Experts of a small language model: 12 experts in each of 8 layers.
Below are experts of layer 3 (counted from 0) of a mixture-of-experts language model. Rows are named router (the router's row for the expert), down (a neuron's output weights, with its number) and show model dimensions 520-559. Each number is 500 + 40 x the weight over its row's rms, rounded and kept within 0 to 999. Numbers have three digits each.
Before each expert's rows: "raises" lists some tokens whose logits its average output raises strongly, later layers aside; "comes before" lists some tokens at least twice as common just after its tokens as in all text. This comes from a sample of Wikipedia text that the model never trained on. Tokens count by the router's weight.

# expert 3
raises: " a", " the", " in", " to", " an", " "
comes before: " a", " the", " to", " was", " he", " been"
router:518565463521498412500485564490517413492561484563521484509484484458487513497541456521518450400445575507521446520448503485
down0:455510510461513520491468462551486450528556483457555518491519502474466534529543479530452505522519503554423463526503489451
down1:504501467467495528487449554479470547499500459472477498523510458513483550508458599471509389500490437501502495491461523543
down2:488547540498528481532481518561456459607583522513491577516481473511464563519502498438527433496540467536590506570483474517
down3:565578478456561564531496467438486608546471583509508508518506533533498515514487477501467522521572402512522495535536515497
down4:585474475540535518460534573454533500509532518499486551441525468495470552477462427464479571515490514480477522507521583431
down5:491498535554376441433473476559532480503517532583454477528452484453534481535498512481419454449523464567551530557529491513
down6:584488509432498456455466515523519465502500500461476573439501514582576448465470478586471524469527531495460614484454509493
down7:462535463483540511535500450585524512579560487494517425479493537536480456511441581490577536504526504514436470444496454542
down8:505550498503463496495437452442520467503471569478458543480517492482580435454510502561427431480509469564535519534472510536
down9:459459516486512522500484487440485515491487413474612452519495479524492434544544498525496531450463579530452510423487473568
down10:531472514549561452552544444407511492442478533485503514497492477551453436446489453560446553512509481479497507638578532497
down11:473565549468478520510509529552443497485470496537483452463576490488488460466470530410460522525452476459479538441511584493
down12:394520552541501421498495547406483498563535580477470530511474475492511497537487536535544526514478481535462435581450512471
down13:479469580529511547426536583481473515480563465400449472495446487465487567589515475497559460535487493584525426473506559452
down14:533440558482506512564509505531533511510453538467470478513438499515492535477600517565543493433527514597494476548481433484
down15:476491511486500505495532491536453502488457519529522520527500504493428543482541543505544542516453436479450514525518456513
down16:446510487511477443574491517545512565457493506512474496544522535518591449507480490508468490547487537531514449443531524437
down17:470521516577450575476548521491473445513552510528491523499458466569567514451359578502547489458418511472466499499498521469
down18:550541527513528471478503483518496526513529519487487470543501541526453624511530504504490557514529509556518526523479492433
down19:552476500481521565481555451474526463530580459419488517582423508602483581552508473562483545453512437526496490514525523510
down20:465540488437558483524478507586453547517495521542444492546535541456495517554443582414507474516519519542495543449461519501
down21:493491501448477541562569512537511479444454456525506468474495428548592468489492545480520468572444531466489531476518546497
down22:473461502503485535490521466513516479491480398557498535475531489502458494465531553522512436534502480514514564483555523525
down23:522464496462481460486495493546533578497470537502526483396490481495497472495454460515524482503611484501512498462561487528
down24:536443441502445511496555491442543542452485462456506532542432527521522585437568522536550456540539513498488546454517523562
down25:473520545561480461498527485507421552546478559463471492475491518589438469477508560519529502476487620509540514489524517537
down26:470440534551530530508510528464500562515499470566468475520502457487485482515500495505500551450558482537496448444478451487
down27:560550477500545468591453404566498512434506505495470479514507530542510477532553595520454475517483505468494529486491511587
down28:497549491485546552481512490482412444440451474416487466443544489463409533538473491505480479533476465493504450533484564503
down29:503526541517541534525453506487521569485482450466461578552486495508545435497446500575425531566474511452452538456566528530
down30:539515502442503530465530515499484494513552511491520532498434549445490511483542539495524446500455552449510474434451507494
down31:484454530444470432581510557489497511525560500523574441487530452519557518527544474610506622530531559511484479544565488471
down32:521447439499488503490588509517522491445487508523516484446516505548437477487565493538497465487404548522472518407621570518
down33:456521507517492486549479592583528460479523537490518562484442541504485499589514433472493542509522494469544469413465477487
down34:420455582488454528444531490600552483558487521507492503445447506549521504503512561539498475489524464488475454459550498555
down35:503447520491503488500557534525532490531491446514473500537493505436483426505511405508555487507509495507439492561511464520
down36:494525496519421392580564502604414493542545530490487551499459543505534563468511612510585486510486517505474590445494556532
down37:485509516462550467561491450494495534493471443414595432561476474505529573535515512534437517549473456578427530538476466453
down38:501502554501559562485479535503482517526559432518548496551473504404508511528504562524525513512558490488518475456492442490
down39:467512479506500452467466521428509449522464440494502498430475520532514570522493542422528472502482528462459514485443499469
down40:536487565495580425484494553562548511617428455453499568509544523458469568480492523542498410540494526462456507525514549515
down41:523492479479526558467486471512507505559584541482496507487584454578486521519504459523565533504522540518510560502504433539
down42:504495510513560527433559492525559476482462485499549585530546414377509495568468530532439456482482500515504549507564485487
down43:519479459475502451568507489465543513555524482524519475493537488487473480486491464545484504532509501610534483553472509526
down44:438456546489534552486501601490430449469532439566481473493508538469492446477444474452480497480529460464497499513562572510
down45:568497499429526513485448449473539487471475494499494500464556477408583557534443456444507556537514525560469468465489498532
down46:497450487535550380471501478436461416494520413567549513454545526494495460516491493512530485475539500550508501546473530478

# expert 8
raises: "\n", " ", " In", " The", " A"
comes before: "\n", " ", " The", " 0", " 1", " —"
router:515559469533425471512556568523538488425525504453419519454550468480513490517494517502446485491446520494490493468576470521
down0:474510504500520422496557524508523504510438523485520548473475621553516452470505493548500489522523481549531469531451474519
down1:510506486479469522482421481440447478521540462463530537419503488492506504491483530518502468575519473473547494491454487553
down2:528485514480515439495511467490522541501567539506512546494478495561550389447440451578627416524517551436490527537530455520
down3:490488552487498519433537470513523516458502481569504458516506549489539526521510518527546460505557509500562492478507567483
down4:539498532467467419513485454495456443481537568492482521478480523558450553475563491492465466515503526497475469510530528552
down5:472514462494560516554511479485530515477511433465479542525470507529545551443478527494470542518593515591457504497514572495
down6:500466567456504514452538450455535429497517423440480550484471539470474514489524514491470509507511494510534574465481474546
down7:435524512445492441554519468464502505534501524511454479499490565531443461494515539493543445484498508478534427470460490491
down8:524552522551536430511552481605538398588512540474480500495474480540461480445558466460428516518551514465527466486520458501
down9:442529515516453514528499483493448502522568511515533525525430464462477491563527460494476528489453537509517439494518474500
down10:512546461467526492458544486514512477557545515567469482509528532500568477567599527423517526523499527525522569550520461485
down11:497564528475563586472509473511494573465487437485551476605518466470475519488475504414510473538498456502448435468475441517
down12:467561500609554481491505479511490531475525528487560500477456489459514607465454483443435508508597471522528527501449503422
down13:463499487526518533475526525465456498523457439522549500547428508533456544496468375520567529503508490501568521522488459535
down14:487469546480432438486496562528491505555507516462552498495542492574452506537406401493574489452496517450550424503526465497
down15:565529489487522477533396528554537444512454555511474513454446410489441584484449505508507497467520481573519464466475485535
down16:532493499528541540478520521475459529499500559483490387489485458490486564549479533519525487512547477548546498563492493510
down17:498474534500568445498540522524467508539516496413447442522454557523486475459462503497466480495428504513493456431536437632
down18:521454500493470577497569450507459517480550483529538514486542505422475492521543490526447472543532526438531514481460416506
down19:583514441455458555525468453502469533470510491546511473548483559523521542543513457474534486531483469493431562530511498502
down20:453430468533477486496485505457491454467433504528544527450540463491510472521575489537452542525517517522437470521415498423
down21:545512461562462493457565504544485525542573524509502492493546432511468542427517500563544536474480437567538490571475498568
down22:466567519451561487492497502451518541497503553510440526512516567462458425535483515556495444562503496591541494532576489494
down23:539512532452486519507476542530512456406533501521539502505485495493567532498517515542597486492474512447491499433460501513
down24:467523405544569486507530495503430457554424562482572478489498544504436463478525513529479467514497449486544512493510472536
down25:442448456514459522548475495471548505620479470452497497518482481498386502442407555457478525541463498576468427478487526543
down26:499525519505514515378571498512457503486476548480480484533466533553523512533483519485527437520560531570503465506515423469
down27:495571550567469474537511471467526503524530460557554509489487456517459486527446482464515512502479566414542548502509456515
down28:497537472570573522515488483569496497522538576511543538502513488549461473522508502485541489497469522488496503476434450547
down29:484503530473519582475524509481451507494500524494532560503518462462491476484535425493571519533527528519475501511507524491
down30:433493464478542481456410491574524530507474447413466488490490444483485546535492502480523511559479441487458520473504428555
down31:581556484496528472520563484506506510505530478577464471626521496456479565522455459509481534484518516515435508468525509474
down32:458493496443472450521480444549491559475515517500537499368509551509504527542491482502469480472389496530411424519521445595
down33:482483476486519489534556560459492517514346525566489483463491489508474501477512470445533478512524445460496493540460485520
down34:441501554510479504457496562524481573539490460441524490528559485530481517502502492507427544469526490452445530495541493496
down35:519493534504430463445468512456593506514521476551445505509460549520510461501432457510477503459528544485544425476470451556
down36:497472511524538422494437503514487456529521481594544435475427450439611536522466489504573449507496478458525515527452558525
down37:486563465596530505455544517583574522474518485448432491438507488531485446463449493575487590541539548534400445488556620512
down38:549442530551562482488504422422463493479447494481455533519516483515473602511529459505498512539495443504503529514515559562
down39:438515422525542561527534488488524436418534552500403458565526574497494479448475543520384475548535567622522513519495516463
down40:552523459457493526546488494462451547458501513508511547550560470454446595500473509499497405431549574507437509432533576462
down41:502492475512540567448536425499515504571520525543504501491550544494634552464591554565449464558501497548496458555464453442
down42:547538542544467487514480545507512443506475520515496420554443524468542497473518504505446524571480468521486554429514556483
down43:528511493511570537444478648544521497494551515472511458539490465494499499555540533458550514536510500445499522516601487597
down44:491514447513475437580451487467469497506534505491519463521520494453514459571521511484444511459412535570460518492481570524
down45:483497529484525550440524498539503482509526478521501479480526502506487490417508525450551510479518516498492501521445503516
down46:486541467449571491520479546531491487452486526420614501470476454538470516533481532518484532452572467473518474476488500466

# expert 5
raises: " the", " a", " their", " its", " an", " this"
comes before: " the", " a", " his", " their", " an", " its"
router:458500563467462453493502540468554509575499450537523422598522483509521478565503507446529434536477460497487446446515468492
down0:546535479502431556491473340476450462498488465547531565502567478496495492517537516505482467516485481492418529482462469537
down1:538532541517493494486568496586485536465455483510498487505436521530543513486490473553464561512486588482490529369492412522
down2:520476482469547484476559489523561509462491472481500462490510507523497481510505512478493559448493426537492378594483529508
down3:554489513503436478534499476504460494454488533467518455460509509541479492434460508532523535526439557515483524584474475536
down4:496555477524405571525449549565485519456537512499459464537473468474500511540587484515437507449516538512438482499564448566
down5:466490517484482501460489511392516466459527533555419575518508522549543432508486457534517493529449497552436544521478538507
down6:456420451552508502532479525498514539541477505563511542614481506498463433557469426534511531496487579551572496473496497470
down7:501463512503491509472495468480570494474569566481518430483513541523467501575541509543504459567529498568481557506458503507
down8:522496493495538488475483427473553526417509545468450501518576588414487418490569537490496612487526526491508490520524491478
down9:505515516422491544484489454580453459495486532461504532535499420506506498481455517475465565533491501441541540454512479572
down10:535523502466526478578499514538508500558469516507499474421502449503478455548547451533472581459443441439548418494527559511
down11:385518527418494622478524588501522486496548458496516521471470564473478538560494504492536492504450531478540538475505552497
down12:524473471468472423490481516492547453454458598519497547570508517492425504473511528483467475518537564506483538486498556432
down13:506473538413419523494478523476469464547535552493570460555529578540556469488454450539533534491541568436520520486457407490
down14:517502461517473531557496547504507482527484515475478496487535544454487464476539459500442543447493522559506490519512489501
down15:519439553543509585493517500503517461520508440536515398499544499503430450498441455548496571625514512537526508427559460504
down16:482522454450522451481515496475506532476497496516506482511492474478436471515432535473514462538518565482476450523440492510
down17:460485515539515540486511530451518620511470485481492541460592516467518469517478488586404449483469467520518545432520424478
down18:556527516553482544489494537430518552491517516527574470602433470498510473515478473459478437528453511493566523505551489500
down19:564413501501526537532478507470510512514571512500553559501431529562477483500542473575484484524498589565567508458479517505
down20:481509522526508508528520555452464470530467533565468473494535494501529520517495498421530486550406503529492486441479507520
down21:534447460515523505435484482522548480481527459471567435486397545505510552543528515532554495490440571499484495496537474505
down22:543448416425464539543471474591519499463454571515522478543498505554488544498419498573481508507452542460574464536520495479
down23:521537427476472515444416479480547544537480487509469501484534542468494472490535498519440491440529517508538464462549541456
down24:473538462537504548536520454487498521499491504552432487515446516517453543412530512486490601505522550501486447531514488522
down25:490567524536557555478488466493547562482533527483490484490493486554474487493434521516579520555439431488525494517502480517
down26:537493529459499491457468423617516476481524508506455527429506533443515466472576554482527555473474506482508516474475468431
down27:531593560488489462518528509534497449561510481422487505551553546510501492584427419494572448480456507541453447523406470515
down28:481464502496539420502486474526453465516513534469531491500537549501514518526494580523504506487529508455461520589537547582
down29:457509435489447532535471545544487509468366595459479493581580544473489477549534490540501452478462495504583432474471474468
down30:507452490423505456526496513534456457482477542455432488513508502504510507484532545513532513542453480565519573489484450535
down31:510497492483528481481474516486523532517438374470489405512494526528489398494500487529548522495541503525478540414529505554
down32:507510508490586415513528486474457524554510596512513494483494503531540462648478510518481494549537467496537453547461509458
down33:511439564488513550485518538490473454496479579487470504469530520517467486509549539560494548559543487602479501441564442488
down34:536517483504462539492516492490471503450520540473486481547594591477459571467467534497589467419544503495491514566481484544
down35:601483461478518458426552463481499460460522428494485534490516443430501531539611460466449522437557487438521481486477469544
down36:521486484479475522467537450490488489474452536428551498527523571479513521425449490513527526402466523499553440377504504493
down37:481431513488550481454524453518425485473485516467483560523455483454469519454489560455485466531525454457504508478461488437
down38:549518494451507488583515463520516542495477575582526505551453456585510494515448510498516471474572497436486530509479513493
down39:460496540440480507484437446435463515507509504578532412546530466428546499527389489460505499437525402518553468502498487558
down40:524505461514490471509542467535489505547471505501507481532477428501493529496494544451434462492471528500468504491470484564
down41:457544513517433489522539494608441441538488515504516465481522489498481511528516514513490490520513533506459418563447403505
down42:467487512488450586468505509474542502529553548503500478537493437534573496464459452484531495534435476398442530521482428471
down43:513507434548535518458495525485494448492474480510503482545510434448543554555541529531527509582515462468525552512520506478
down44:456472491489530523530493483498517509446445375495487472507576436509526577543469458539550483476426545517586493481493550501
down45:476532582515476430508494486463452531451559486473541465445462518491480480531470521466477527480512486463433470438445464471
down46:481524538555523530516578525497487571505535519471468432495512520519538531526403586555472523541432546413554499420450492476